{"d_expert": 32, "hidden_act": "tanh_gelu", "router_score": "softmax", "beta1": 0.95, "batch_tokens": 65536, "max_seq_len": 1024, "train_tokens": 565900000, "max_steps": 8635}
Below are experts of layer 2 (counted from 0) of a mixture-of-experts language model. Rows are named router (the router's row for the expert), up (a neuron's input weights, with its number) and show model dimensions 0-191. Each number is 50 + 15 x the weight over its row's rms, rounded and kept within 0 to 99.
After each expert's rows: a language model's description of what the expert responds to. This comes from a sample of Wikipedia text that the model never trained on.

# expert 46
router:45 56 37 50 48 61 33 32 57 66 42 32 17 59 51 50 58 39 49 62 63 46 54 60 62 48 77 33 42 57 71 62 65 48 37 42 17 52 40 56 42 67 53 61 43 62 23 53 57 52 26 42 62 54 37 32 26 16 64 74 50 25 53 52 41 79 57 55 59 54 17 30 57 54 68 55 43 66 73 51 25 50 53 43 40 53 41 44 56 21 21 46 74 56 68 83 55 67 67 59 48 40 28 42 61 61 40 43 49 64 86 50 31 54 41 78 42 49 48 60 60 58 71 36 55 60 36 58 54 56 62 30 59 49 54 34 35 52 41 45 65 48 85 00 33 53 39 46 56 25 56 41 26 57 54 73 49 32 30 21 34 45 45 74 41 38 57 60 64 44 49 48 42 78 28 53 49 70 23 70 42 50 50 50 55 49 61 16 44 37 31 47
up0:48 83 53 59 42 48 56 39 30 32 53 47 59 53 47 30 45 50 58 67 46 72 24 55 78 48 45 45 50 25 65 78 52 24 27 40 44 83 64 38 71 29 56 51 47 46 71 67 52 51 53 31 35 44 48 13 47 16 46 55 37 40 47 51 49 63 33 50 65 75 50 30 52 84 59 06 50 75 31 47 43 50 32 12 58 39 50 71 48 48 43 38 76 59 61 36 48 81 71 74 67 66 68 63 41 44 46 80 35 49 44 57 53 40 50 72 57 52 48 38 48 22 44 24 45 51 25 59 53 77 36 43 58 42 57 51 60 75 49 35 64 68 63 47 71 41 51 56 78 62 85 34 38 60 42 42 07 59 32 42 38 46 43 50 51 39 60 47 51 51 69 36 49 31 53 46 29 58 44 57 60 66 66 69 50 47 53 51 56 54 53 58
Coordinate seconds marks (″N, ″W, ″E) and invisible spacing characters, plus word pieces after capital T, as in Tary, Talayotic, turret.

# expert 5
router:56 59 56 45 53 48 42 60 42 68 59 81 56 54 41 44 19 62 70 23 65 50 32 38 51 64 38 54 52 59 48 38 63 44 37 39 45 37 43 44 48 38 32 44 69 54 50 27 36 42 56 40 51 64 70 58 26 58 18 37 73 38 50 56 29 43 75 50 34 33 64 43 43 71 84 40 38 36 41 57 57 60 73 57 56 57 36 45 55 39 40 52 21 50 62 31 20 56 72 55 49 51 89 64 72 72 70 51 56 55 44 68 61 50 16 27 52 60 61 97 51 45 50 52 50 57 72 74 82 56 63 61 32 64 51 38 59 67 48 50 42 46 54 38 64 34 62 48 50 45 66 47 69 58 43 23 57 49 58 39 59 49 40 19 56 65 74 51 75 46 26 04 46 19 41 59 43 67 42 61 55 24 63 62 74 39 77 41 55 53 54 41
up5:63 38 47 71 53 62 23 58 18 46 45 57 72 55 55 44 59 41 29 43 54 28 54 43 53 41 77 72 56 42 38 28 44 14 41 45 66 54 67 41 63 47 68 33 63 50 59 29 56 56 60 52 50 45 53 40 53 46 43 60 68 16 63 55 28 61 38 19 81 44 53 57 27 22 78 35 54 56 65 45 60 58 47 40 51 58 40 52 39 14 21 57 23 65 78 67 36 76 60 57 42 77 30 57 68 43 67 59 54 59 23 46 35 54 62 37 54 65 45 30 47 56 78 58 59 63 63 55 70 47 66 74 41 44 58 41 39 69 63 55 40 39 71 36 68 54 66 55 59 55 63 70 92 33 60 67 52 59 19 55 40 37 64 51 37 38 71 49 56 44 49 56 73 35 76 46 20 59 30 43 59 43 47 58 73 51 72 44 41 32 75 61
Tokens right after a verb or preposition: articles, possessives, object pronouns and particles, as in carried out, kidnapping the, signed for.

# expert 62
router:37 57 63 38 66 27 31 64 40 62 49 70 59 69 27 43 36 42 44 61 27 50 99 52 42 65 39 63 54 40 25 52 55 67 68 72 52 57 59 56 52 63 41 44 61 41 59 48 28 43 44 70 18 45 42 46 85 40 40 56 49 54 29 55 26 36 63 49 42 39 36 48 67 56 54 22 58 67 32 30 70 38 64 44 46 37 21 17 48 73 62 54 45 41 30 59 56 27 47 46 54 46 53 46 61 64 63 33 58 57 56 40 32 55 59 74 55 49 69 56 51 49 51 52 61 52 10 49 43 46 56 40 40 22 53 81 30 44 48 45 50 42 32 50 84 53 51 45 46 59 77 41 52 62 71 57 49 64 64 98 35 63 40 24 66 64 48 48 55 58 20 49 36 23 44 62 50 63 46 54 40 53 55 05 28 49 53 73 61 29 59 49
up0:33 52 25 29 31 38 45 48 40 69 40 53 37 25 31 40 47 55 32 37 45 53 36 38 57 53 23 53 37 73 59 49 52 55 40 52 25 60 59 73 77 73 56 27 50 72 42 13 45 42 69 46 53 39 45 65 56 31 43 29 76 75 62 39 77 31 75 44 71 58 45 46 36 41 47 70 39 43 53 60 54 54 55 56 63 87 56 07 32 60 69 48 40 63 57 61 36 50 43 56 28 48 47 56 39 29 74 39 48 72 48 38 02 53 64 39 55 56 31 54 78 31 65 58 42 66 56 27 38 43 52 54 40 53 27 45 56 60 46 40 73 54 31 64 34 62 34 54 58 69 68 44 33 55 90 39 57 77 56 56 27 59 67 63 50 25 52 55 61 63 51 57 59 42 60 41 36 51 43 59 61 25 44 45 35 48 59 70 40 22 59 29
Word-final pieces, mostly y after consonants, also e, ing, ed, as in Trilog-y, Hydrolog-y, Pink-y, plus title words Me, You.

# expert 23
router:53 22 69 15 42 57 51 49 49 36 26 44 59 58 68 63 46 42 86 73 42 33 61 43 66 60 48 59 56 60 16 54 43 62 33 68 67 40 20 37 44 57 47 56 34 52 45 46 62 35 49 88 52 51 41 68 54 55 46 54 31 65 42 36 47 41 28 52 68 58 24 91 60 35 41 48 50 22 58 43 94 50 55 61 62 57 42 72 51 72 81 43 35 44 41 47 66 43 16 64 60 47 21 52 25 60 39 54 52 58 48 47 43 61 50 30 52 48 40 15 50 66 67 44 57 58 58 63 55 66 52 63 41 53 74 62 52 56 49 58 64 21 44 41 00 54 51 36 45 54 07 43 48 35 45 58 42 46 46 82 42 69 51 37 52 64 65 40 40 83 47 55 46 43 56 49 48 47 39 57 58 46 34 71 47 68 49 45 55 46 71 40
up2:45 72 22 50 31 36 67 46 28 58 60 41 40 31 66 34 42 23 59 69 82 60 44 65 62 34 22 55 66 69 37 54 43 59 33 38 56 53 26 66 35 35 70 59 42 59 79 66 32 73 56 42 21 17 39 48 63 41 45 50 52 42 38 26 52 53 72 11 44 30 47 68 46 46 37 40 15 76 50 33 65 41 53 57 70 38 40 40 50 57 75 45 32 70 39 53 62 38 68 26 54 62 56 46 34 53 69 72 62 76 36 56 45 30 50 63 53 77 62 54 54 48 44 20 58 64 44 76 46 72 44 68 41 45 46 77 53 70 44 43 59 85 46 60 42 62 55 55 68 28 55 41 88 50 39 55 68 54 56 53 48 66 51 38 53 31 54 45 43 56 36 55 37 46 65 61 66 37 48 73 50 30 62 66 44 58 57 45 40 76 36 81
Final vowel-heavy suffix pieces that close names and words, such as Pereira, Geraldine, ballerina, Urdaneta, Zenobia.

# expert 53
router:39 33 59 77 41 39 46 62 58 41 53 65 81 73 28 52 46 70 39 60 48 30 25 60 53 50 76 47 54 56 93 65 59 48 38 29 02 65 62 28 50 53 71 47 69 42 38 61 48 63 31 43 49 47 24 44 32 53 31 65 48 49 52 60 86 44 48 52 43 30 32 33 48 45 51 39 42 49 43 42 40 40 50 56 61 64 99 54 62 34 29 55 52 40 58 44 34 41 80 53 76 47 27 50 64 61 41 41 46 46 32 33 50 39 63 73 65 61 52 29 63 47 49 52 49 39 64 38 60 51 48 64 72 90 57 27 82 19 40 57 49 47 70 36 35 36 46 78 42 64 57 52 31 70 26 46 58 54 79 22 61 45 43 57 38 37 47 52 56 42 71 56 32 59 51 46 51 44 40 37 26 61 64 47 25 53 60 29 35 45 37 40
up0:50 43 62 67 60 55 43 17 44 51 36 34 79 52 40 51 52 54 62 43 48 65 47 36 31 48 65 52 36 36 67 61 59 46 32 35 34 61 46 48 57 53 66 47 62 46 36 69 43 56 62 69 29 25 80 28 47 56 38 38 35 40 35 31 46 37 66 55 43 44 62 47 49 37 41 34 31 63 38 42 19 60 39 53 85 66 57 75 47 50 69 37 47 32 71 53 10 64 62 53 63 34 42 65 43 47 13 78 55 45 43 52 44 52 57 60 53 88 37 56 36 38 51 30 37 61 41 51 26 59 62 57 59 43 38 19 44 34 67 53 50 62 66 02 75 55 56 66 58 44 67 46 23 50 47 19 51 46 54 62 47 47 41 32 32 64 55 81 67 72 39 46 45 21 64 53 17 66 51 43 73 69 78 59 40 43 33 24 61 49 35 55
The space token that opens a table cell before a number or sign, plus header symbols such as Votes, +, −, %, —.

# expert 19
router:55 42 42 34 42 21 73 32 72 37 39 61 23 59 71 55 35 57 49 62 64 43 53 49 58 52 50 42 45 46 45 51 32 54 37 62 63 39 51 46 50 41 31 49 36 45 55 32 45 46 43 23 17 58 41 82 42 72 75 26 33 43 53 62 53 67 67 53 60 53 56 57 52 66 38 58 51 63 40 52 28 45 42 46 26 51 21 46 75 62 99 60 45 64 48 37 62 36 12 59 56 53 52 58 42 57 49 48 33 38 54 50 57 64 69 61 51 65 68 70 45 58 47 51 52 39 33 27 00 41 64 34 70 47 49 71 68 42 51 26 52 39 19 70 29 51 48 56 56 49 53 38 29 42 31 73 58 44 36 40 42 65 72 40 76 50 65 47 44 45 16 48 61 51 26 69 51 54 52 30 64 34 54 63 43 47 47 38 52 51 80 64
up0:53 40 36 46 58 60 42 61 72 41 39 47 26 58 47 61 58 69 53 26 36 45 58 34 34 62 58 67 65 84 65 72 30 43 39 31 43 60 67 45 56 57 53 54 42 29 71 33 37 70 56 41 41 53 61 61 24 52 48 52 50 31 49 62 35 74 43 14 55 50 52 68 23 60 56 44 53 19 23 59 60 64 55 46 44 57 59 57 20 38 49 65 35 58 64 51 35 32 47 34 61 94 20 21 50 32 27 78 44 81 62 46 34 48 76 39 78 75 42 45 45 27 70 32 30 39 43 73 47 62 48 48 49 53 47 59 42 59 42 64 60 41 59 62 42 30 48 76 59 61 41 49 66 27 42 46 99 33 41 50 57 81 60 60 86 45 45 65 67 49 46 57 51 58 61 55 33 72 51 44 62 41 29 51 45 63 53 44 69 49 46 40
Word-internal pieces after a short opening, like St-art, st-arch, bl-ow, organ-ised, and the second half of years such as 19-27.

# expert 22
router:34 36 44 46 54 42 27 15 49 48 41 62 45 54 39 54 48 44 47 36 47 41 65 39 74 34 33 36 54 39 60 35 67 49 69 68 57 50 60 35 60 34 25 71 62 26 62 63 33 49 61 72 67 57 21 55 13 50 84 76 65 55 49 38 37 64 75 47 35 54 35 28 53 54 48 28 77 22 35 23 51 47 54 47 35 60 55 33 49 54 60 44 48 48 51 60 52 65 67 39 46 45 68 31 26 29 30 62 85 28 59 35 56 76 45 39 42 39 55 59 55 53 44 37 17 66 30 58 62 73 17 40 47 57 37 24 53 36 72 45 44 46 60 28 25 15 52 60 30 43 43 32 33 48 57 46 62 56 47 58 76 56 43 45 30 49 15 20 49 62 64 56 52 25 56 67 57 37 30 37 44 49 35 38 40 28 48 55 40 69 47 43
up0:45 48 65 27 60 78 27 18 51 75 42 48 46 55 28 77 34 42 68 46 58 33 87 55 74 46 52 42 44 54 40 64 37 46 48 32 46 41 38 52 74 44 70 65 37 56 34 35 57 68 41 62 31 55 61 48 51 74 56 51 23 64 35 34 65 59 38 50 60 55 89 59 40 62 39 54 42 59 60 37 52 56 42 54 23 76 39 58 37 43 67 60 59 66 24 50 36 65 29 62 60 58 40 56 86 48 28 47 49 64 39 44 52 30 54 64 84 55 30 42 47 46 54 41 56 35 51 41 64 41 29 34 63 50 52 54 26 38 30 15 66 78 39 39 77 54 53 46 53 58 31 44 59 12 10 21 57 48 51 54 64 23 43 57 41 51 52 60 76 56 49 65 53 41 66 74 34 40 38 35 43 57 42 59 40 45 25 20 62 45 32 48
Colons after labels in infobox or taxonomy lists (Species:, Tribe:, Country:), plus commas and pipes separating places or table fields.

# expert 13
router:60 45 52 37 70 53 70 21 57 52 31 42 44 38 47 53 57 62 50 74 70 42 09 21 58 57 60 59 60 41 44 46 59 42 32 23 33 41 60 60 40 41 70 61 47 59 50 49 64 53 40 53 87 26 45 60 26 80 60 44 38 49 51 57 48 59 45 52 51 54 58 50 52 63 48 45 59 96 39 50 60 62 42 59 58 46 70 57 46 28 11 47 58 38 45 62 33 53 51 24 53 50 56 44 48 49 49 46 64 58 46 73 75 34 67 24 70 61 68 40 54 53 73 44 61 96 69 58 31 90 54 37 18 63 38 47 64 47 52 67 65 49 41 35 78 44 68 48 46 63 50 56 63 64 96 43 56 39 57 59 79 44 59 66 66 30 61 71 55 48 58 33 48 48 48 60 37 47 33 71 34 61 32 66 65 27 47 58 40 37 74 70
up5:41 71 61 60 40 37 46 35 60 38 62 34 62 41 41 32 34 31 45 63 51 46 47 60 32 21 59 61 42 43 47 55 62 16 43 61 60 76 61 47 33 49 37 34 73 37 54 49 36 37 46 61 30 53 63 44 57 51 39 65 46 81 23 59 58 36 40 54 60 53 72 52 56 05 45 56 34 51 51 61 77 56 64 30 72 62 63 62 47 48 31 69 70 56 28 07 39 44 54 42 56 53 45 52 46 37 63 33 43 70 59 56 57 63 57 40 57 84 71 41 53 59 19 44 54 78 50 43 57 59 64 61 40 60 38 55 36 68 52 82 43 48 68 43 52 43 38 47 42 45 20 54 36 61 37 20 50 67 83 57 47 22 50 40 25 68 68 51 57 50 33 23 54 71 59 44 50 38 54 51 60 23 22 80 16 66 37 68 70 49 62 26
Conjunctions, relative words and subject pronouns that start a new clause after a comma or and, such as that, but, which, they, However.

# expert 45
router:50 51 62 45 51 44 45 53 41 40 82 62 79 53 61 44 60 50 64 56 19 52 39 54 59 50 49 73 62 41 53 58 59 52 58 13 35 70 64 58 50 43 43 67 49 36 56 63 60 50 61 51 37 35 54 49 64 22 41 64 59 42 69 46 60 49 63 54 41 46 29 48 27 49 51 50 59 00 43 37 51 45 64 65 80 44 46 38 58 69 12 57 60 36 37 72 43 48 62 68 64 63 46 52 69 50 58 56 38 48 27 43 41 33 49 53 37 35 61 17 75 60 35 41 52 53 72 48 18 57 52 66 46 50 38 39 53 67 55 70 39 65 70 66 00 61 49 43 49 53 53 60 58 40 55 79 67 69 42 68 45 46 72 49 57 31 45 44 43 62 71 41 24 64 45 60 60 57 68 85 36 56 61 32 61 51 75 55 24 64 13 46
up3:60 57 56 57 66 53 41 41 46 42 48 34 69 75 45 49 50 43 43 81 51 40 37 60 55 28 42 54 46 65 21 71 50 36 39 47 49 68 55 45 54 22 37 51 48 69 66 30 51 52 76 62 41 57 50 41 69 93 19 46 73 28 57 58 46 69 58 45 41 45 32 44 62 39 54 48 65 65 52 32 43 65 60 81 19 82 47 51 49 53 37 48 60 53 61 66 28 49 58 39 62 31 34 43 14 73 67 79 88 67 51 38 40 64 38 38 56 59 25 49 67 45 47 41 43 40 47 25 27 25 27 33 17 30 67 38 79 31 55 72 45 90 34 48 58 34 54 26 42 45 55 58 40 42 80 46 54 40 57 32 56 58 57 66 42 66 44 63 57 63 57 56 53 52 55 41 37 36 43 53 61 55 89 31 58 49 61 59 54 49 64 30
Pipes and units right after numbers in tables and coordinates, such as %, km, °N, ′, ft in stats tables.

# expert 2
router:50 45 33 49 50 75 84 21 28 51 72 67 74 63 66 68 72 41 44 57 63 84 67 68 51 56 41 69 44 37 36 47 26 54 37 63 46 52 27 61 56 57 67 40 59 59 71 51 53 40 37 59 60 52 44 51 47 39 46 39 29 40 43 66 30 54 28 56 46 58 71 47 52 48 46 40 69 99 41 40 50 37 42 47 31 25 16 57 43 46 30 60 70 54 57 79 51 48 58 20 70 37 56 36 62 25 55 56 56 53 34 48 22 55 58 47 64 51 57 62 39 51 23 69 64 29 40 37 53 36 44 65 49 38 58 62 61 35 40 52 52 42 56 26 75 58 29 62 65 44 33 44 33 56 38 77 69 29 53 25 72 56 32 47 51 46 58 62 46 29 53 32 56 14 50 68 54 52 15 16 56 51 59 20 54 67 55 51 55 63 65 67
up2:46 60 32 69 62 56 58 32 34 45 48 61 45 52 44 14 61 43 52 51 61 55 66 46 49 61 26 67 22 71 35 37 53 58 22 64 43 50 50 37 79 26 53 58 36 71 50 47 37 65 49 57 11 33 34 67 69 25 36 61 62 34 46 51 53 40 48 40 49 67 71 52 32 63 79 62 56 29 54 50 28 76 51 35 54 59 58 48 60 43 41 59 45 37 40 64 46 32 66 34 50 38 51 48 54 60 70 63 90 79 66 54 18 60 81 81 39 56 48 58 54 62 47 58 51 22 62 21 58 41 53 74 64 65 68 24 49 82 39 69 39 26 44 58 82 71 26 61 26 32 62 38 62 60 49 36 55 51 63 43 50 67 68 43 62 41 45 56 57 47 24 41 70 39 38 47 11 68 49 60 66 41 45 37 55 34 37 57 42 53 55 44
Word-final or inner pieces like or, ent, ory, ription, ibility completing words and names, e.g. Markh-or, tal-ent, mel-ody.

# expert 50
router:42 54 53 72 45 68 57 71 47 28 26 53 14 61 26 67 53 61 47 64 81 32 20 49 82 44 61 38 48 52 48 40 43 56 27 26 61 70 29 30 64 66 57 47 72 33 55 49 39 54 36 55 64 48 51 62 42 45 54 56 34 49 49 34 57 45 39 55 47 53 50 30 60 49 82 29 44 22 58 73 43 43 48 42 47 75 38 47 66 34 30 64 47 48 53 42 50 31 50 29 66 45 46 51 62 68 20 39 30 29 58 37 35 67 35 69 59 56 23 62 46 34 62 47 64 90 55 24 36 94 43 60 56 36 36 30 68 36 50 27 47 51 69 44 70 17 68 35 71 41 45 48 66 55 65 44 60 62 39 40 51 51 46 51 65 46 50 38 70 27 70 51 32 19 58 25 54 58 59 39 39 64 69 34 54 46 58 68 32 60 70 72
up0:86 49 37 48 87 64 41 51 53 72 49 33 60 64 50 48 41 63 46 73 33 59 32 77 51 63 64 59 34 43 78 45 54 58 26 38 55 51 58 55 35 41 47 57 36 62 46 53 39 80 55 38 52 85 46 50 44 68 54 57 58 68 65 58 57 81 58 18 59 55 68 43 58 52 77 69 24 43 41 78 50 42 41 76 53 65 46 60 40 40 66 60 51 54 52 36 65 31 38 56 25 68 70 71 48 37 52 35 53 47 39 27 63 82 44 58 84 87 34 46 39 43 25 49 49 52 55 53 50 61 62 29 23 54 45 41 55 64 73 26 58 53 55 55 52 49 61 52 46 27 59 44 57 83 51 63 44 56 45 37 34 32 60 55 55 76 58 44 50 44 65 50 42 34 37 64 29 91 31 41 65 75 81 39 71 65 70 62 31 50 57 44
Space token or quantity word just before a number, year or amount, such as and 57, on 19 March, $, age, six.

# expert 47
router:63 27 76 62 51 60 46 31 58 47 63 36 51 26 39 51 46 74 58 37 39 41 30 30 34 46 61 58 52 29 33 58 56 48 65 51 79 66 35 75 57 45 36 72 41 59 36 43 28 38 58 64 42 27 40 35 60 49 71 32 39 69 59 49 57 70 43 51 83 38 67 50 63 71 31 56 49 32 56 59 86 53 42 34 98 55 23 47 21 45 50 41 61 41 40 13 67 79 45 39 36 56 61 46 39 42 51 39 57 58 11 75 88 60 45 50 59 87 58 59 60 43 67 49 66 40 34 42 62 69 59 41 37 68 37 57 46 60 62 30 47 47 54 51 51 37 70 65 24 67 55 45 66 52 47 31 63 67 58 63 52 46 63 58 54 61 47 58 70 49 49 18 47 56 44 40 38 27 17 52 33 53 37 38 54 56 36 42 41 45 79 40
up2:82 59 45 49 46 55 49 37 25 45 53 72 45 41 53 46 74 62 37 49 44 55 52 37 48 72 63 40 45 47 25 27 34 33 76 65 60 70 64 58 45 50 76 58 53 46 38 35 21 42 41 72 15 30 34 29 57 52 54 51 30 56 61 36 31 58 46 44 44 37 46 68 88 48 18 70 19 40 42 57 46 28 45 26 50 60 22 37 51 34 46 27 63 32 40 40 65 43 55 76 61 43 57 75 42 61 62 53 45 61 11 54 51 69 52 66 74 76 48 38 61 47 47 39 43 45 29 49 82 69 49 62 58 49 64 50 34 69 39 33 56 32 78 52 43 53 74 51 38 47 58 41 24 33 15 50 56 34 53 50 68 39 52 75 53 33 58 76 44 54 35 40 69 55 16 30 49 61 33 52 65 55 33 62 63 63 38 48 64 28 60 58
Commas, and, and auxiliary or main verbs right after a plural or subject noun, such as were, have, are, could, include.

# expert 54
router:59 67 61 40 65 58 39 44 36 32 55 37 70 49 47 78 59 54 55 34 31 48 41 54 63 37 30 59 53 71 23 16 45 38 79 42 72 60 60 67 60 55 72 13 56 52 45 60 39 35 40 48 51 46 31 56 50 78 43 58 29 69 39 68 51 63 59 61 42 61 27 63 55 56 47 52 31 47 36 68 49 52 45 54 62 39 44 49 65 76 73 38 42 55 29 22 78 56 32 71 58 44 39 45 26 44 61 51 65 59 35 28 79 66 62 44 57 41 54 77 49 51 46 39 43 72 38 33 70 39 30 48 71 33 70 57 53 36 78 76 39 41 38 41 11 54 38 43 45 62 57 54 52 47 57 47 45 35 30 50 65 45 82 46 56 87 64 59 14 52 54 43 50 41 70 58 64 32 37 43 69 65 56 73 17 40 31 36 69 53 83 46
up1:44 29 52 27 44 67 31 46 79 42 32 74 38 52 61 47 54 58 54 64 51 41 53 51 69 40 55 84 49 54 78 56 62 68 57 36 55 48 90 43 54 60 60 68 31 43 51 42 59 69 87 54 58 36 36 33 63 63 39 37 43 47 28 20 39 48 44 38 30 25 50 38 36 36 72 35 50 52 59 46 52 57 60 47 78 28 51 44 67 54 37 44 33 26 56 65 43 54 52 66 71 68 57 54 21 14 68 69 73 39 29 58 29 43 19 35 66 51 52 26 39 52 28 47 52 26 53 73 64 54 54 21 72 74 73 62 11 42 55 51 21 76 53 25 47 58 40 67 58 55 43 45 48 43 17 45 46 41 62 42 53 50 61 28 53 27 57 38 41 51 25 45 38 37 42 41 38 41 42 59 75 52 67 45 46 53 62 45 69 48 38 42
Capital letters or capitalized opening pieces starting words, such as F of Family, M in WrestleMania, The, In, St.

# expert 43
router:33 37 46 37 27 52 33 16 56 61 85 38 53 72 79 50 71 38 46 69 46 61 60 55 51 18 57 25 57 47 47 56 30 63 55 62 87 68 66 30 46 48 29 68 66 34 56 55 49 55 53 42 35 35 40 38 50 55 54 38 46 40 38 40 57 53 62 52 58 43 25 72 49 56 46 37 49 52 39 34 28 45 62 27 41 45 60 19 64 64 68 51 48 81 33 48 79 60 50 75 88 63 44 31 33 64 26 48 50 55 55 57 55 42 68 55 14 54 79 48 46 46 44 38 76 49 27 53 78 44 16 14 37 67 57 40 46 23 43 50 53 57 28 51 46 20 57 47 26 35 55 51 61 35 57 62 77 78 57 48 47 31 57 38 47 41 46 52 56 55 39 86 55 52 28 48 49 24 48 41 40 64 56 41 64 66 56 44 63 61 39 46
up0:60 58 47 29 41 68 32 36 39 19 67 63 83 35 38 38 40 51 57 64 41 59 57 70 49 87 68 43 31 77 59 50 65 28 22 49 53 40 66 40 69 35 52 77 66 49 41 49 55 55 57 51 62 51 47 53 24 43 68 64 58 50 36 30 47 30 32 55 26 32 42 78 50 50 31 58 45 37 62 30 22 70 59 41 72 60 64 55 54 52 56 27 61 55 51 43 52 41 79 58 40 45 44 61 33 51 55 71 74 50 37 48 64 55 59 68 54 60 59 44 61 47 48 49 61 58 39 44 46 30 65 56 17 39 92 51 53 46 62 67 23 57 43 54 25 47 49 48 46 32 76 49 38 47 66 44 34 40 52 57 31 41 28 56 32 42 50 55 82 63 06 69 39 26 79 57 58 45 72 28 60 77 59 55 73 51 45 42 52 67 27 17
Pipe separators between table cells, especially in header rows like Date | City | Country, plus semicolons, bullets and slashes in lists.

# expert 55
router:43 43 44 87 39 50 53 57 39 71 49 47 60 31 46 45 62 49 45 24 46 52 89 49 42 50 42 37 60 50 54 62 75 51 65 52 57 65 40 41 56 46 59 56 31 52 56 49 36 53 63 48 22 55 81 34 77 67 74 60 52 51 27 51 70 17 78 52 21 65 67 47 59 57 38 64 61 55 51 63 69 39 42 39 67 65 28 28 16 36 53 63 57 30 54 50 54 34 37 41 39 49 53 60 43 59 37 46 33 41 24 64 39 49 41 75 41 66 47 70 78 62 41 50 57 42 65 42 99 60 47 63 58 47 56 66 28 48 36 26 44 66 43 46 15 55 61 47 37 64 05 41 39 55 29 05 54 51 61 67 30 48 46 39 49 69 31 47 70 56 64 41 59 37 69 47 65 55 52 28 53 57 39 43 53 47 51 62 28 40 57 33
up0:23 56 59 65 41 76 87 64 53 78 64 62 36 38 64 35 32 32 31 28 34 65 83 44 57 31 65 51 48 46 10 56 49 51 40 50 61 57 30 56 66 82 55 69 67 42 26 56 60 47 34 58 42 41 51 56 35 36 26 27 38 50 50 47 43 64 63 44 62 54 52 15 69 59 56 45 86 70 64 30 51 23 67 55 53 53 41 68 23 25 54 65 76 57 71 38 36 36 56 37 58 30 66 57 82 46 47 33 44 48 57 65 38 45 56 76 61 36 32 37 36 49 56 31 59 41 62 56 38 46 47 34 56 51 42 78 46 62 69 32 74 66 51 36 57 64 54 65 44 48 40 54 39 56 69 63 28 64 58 50 35 39 66 44 86 50 68 54 46 53 44 54 43 31 71 33 32 56 58 55 72 37 61 42 34 51 49 71 73 55 23 34
Category nouns ending a proper-name or modifier phrase, like Bamberg district, Romance language, Trypillia culture, four-song EP, and taxon endings -idae, -aceae.

# expert 0
router:52 59 72 33 47 40 47 69 44 62 45 55 50 57 52 73 64 35 43 64 47 51 88 45 37 52 42 32 34 51 62 56 55 50 59 66 90 63 56 61 65 60 55 66 69 45 74 32 67 59 45 50 52 53 44 77 48 67 29 40 47 66 49 41 30 47 51 48 36 47 90 42 37 38 52 43 59 49 35 76 65 46 60 47 61 36 28 56 59 37 77 52 36 43 46 51 53 35 22 54 63 48 35 35 54 47 38 45 62 52 11 41 43 54 42 48 63 30 37 04 27 53 52 30 54 59 51 49 26 48 44 47 46 56 24 56 64 35 47 52 48 40 27 66 24 57 50 27 46 71 38 65 62 33 12 55 50 26 19 71 53 33 70 52 64 53 73 38 02 54 36 53 38 87 65 62 47 13 70 61 64 47 57 52 66 55 59 68 53 49 51 60
up0:76 56 55 48 46 64 53 55 78 41 21 49 51 48 33 45 44 81 49 37 49 45 65 48 24 41 47 19 59 36 49 39 51 49 39 57 62 35 70 48 63 26 53 53 50 57 65 48 23 74 35 55 47 37 53 29 77 62 59 28 70 45 52 37 41 22 70 48 35 23 84 13 59 28 48 22 60 43 56 78 48 62 45 69 46 37 27 44 43 43 55 25 39 39 50 42 52 75 48 86 54 43 44 61 57 44 33 63 62 45 63 44 49 24 47 63 30 57 73 54 38 40 57 26 62 64 39 36 71 61 29 34 85 42 56 34 20 59 41 46 46 31 50 28 56 37 46 50 37 58 33 46 27 80 43 55 31 45 53 86 32 44 42 52 54 41 61 47 52 35 33 60 54 92 42 61 46 38 58 44 35 65 26 44 59 51 40 58 62 46 53 21
Last pieces of proper names and foreign words, like ss in Abyss, x in Bronx, ois in François, plus place names.

# expert 12
router:57 60 66 68 38 37 42 66 60 54 41 48 66 42 67 51 55 58 42 18 10 55 57 44 52 42 52 48 62 59 60 53 74 50 38 61 84 83 51 57 36 60 54 43 32 57 35 48 28 49 51 43 35 55 71 12 69 46 66 54 52 76 44 53 77 40 60 47 47 58 22 38 60 51 44 65 63 55 38 43 66 39 65 38 86 62 38 29 07 29 63 59 56 33 48 23 58 33 33 39 20 42 50 43 30 56 57 58 35 60 40 47 48 57 40 73 45 70 47 74 80 56 47 45 49 29 51 43 72 48 58 53 50 23 51 61 18 58 44 53 53 36 54 33 33 22 58 59 45 63 07 60 58 58 61 08 49 57 65 32 60 56 56 50 42 82 64 66 61 83 65 38 59 37 71 54 50 45 35 59 65 56 52 46 43 65 35 43 61 49 56 64
up0:54 28 55 54 41 49 49 32 47 56 47 27 50 41 48 35 76 56 54 63 34 37 73 51 35 41 60 48 43 40 58 64 40 49 58 58 68 48 21 57 68 29 58 62 24 38 27 57 70 41 80 49 29 34 35 26 43 36 65 35 22 41 45 71 55 66 26 30 47 74 57 82 70 26 09 38 66 52 46 17 51 60 35 47 85 35 49 56 41 39 65 84 37 34 25 30 69 70 44 19 47 66 56 50 44 43 57 67 54 35 20 29 62 58 53 59 73 71 68 55 91 37 62 45 61 34 36 50 60 53 57 55 48 55 48 45 39 79 54 37 47 30 33 59 52 35 44 72 44 58 56 68 35 45 59 48 62 45 50 71 60 44 57 55 43 27 50 40 56 45 61 63 48 50 62 52 39 39 29 38 35 66 19 42 46 33 38 69 49 34 65 66
Verbs or word pieces right after a noun or noun phrase subject in expository prose, such as rest(s), correspond(s), embarked.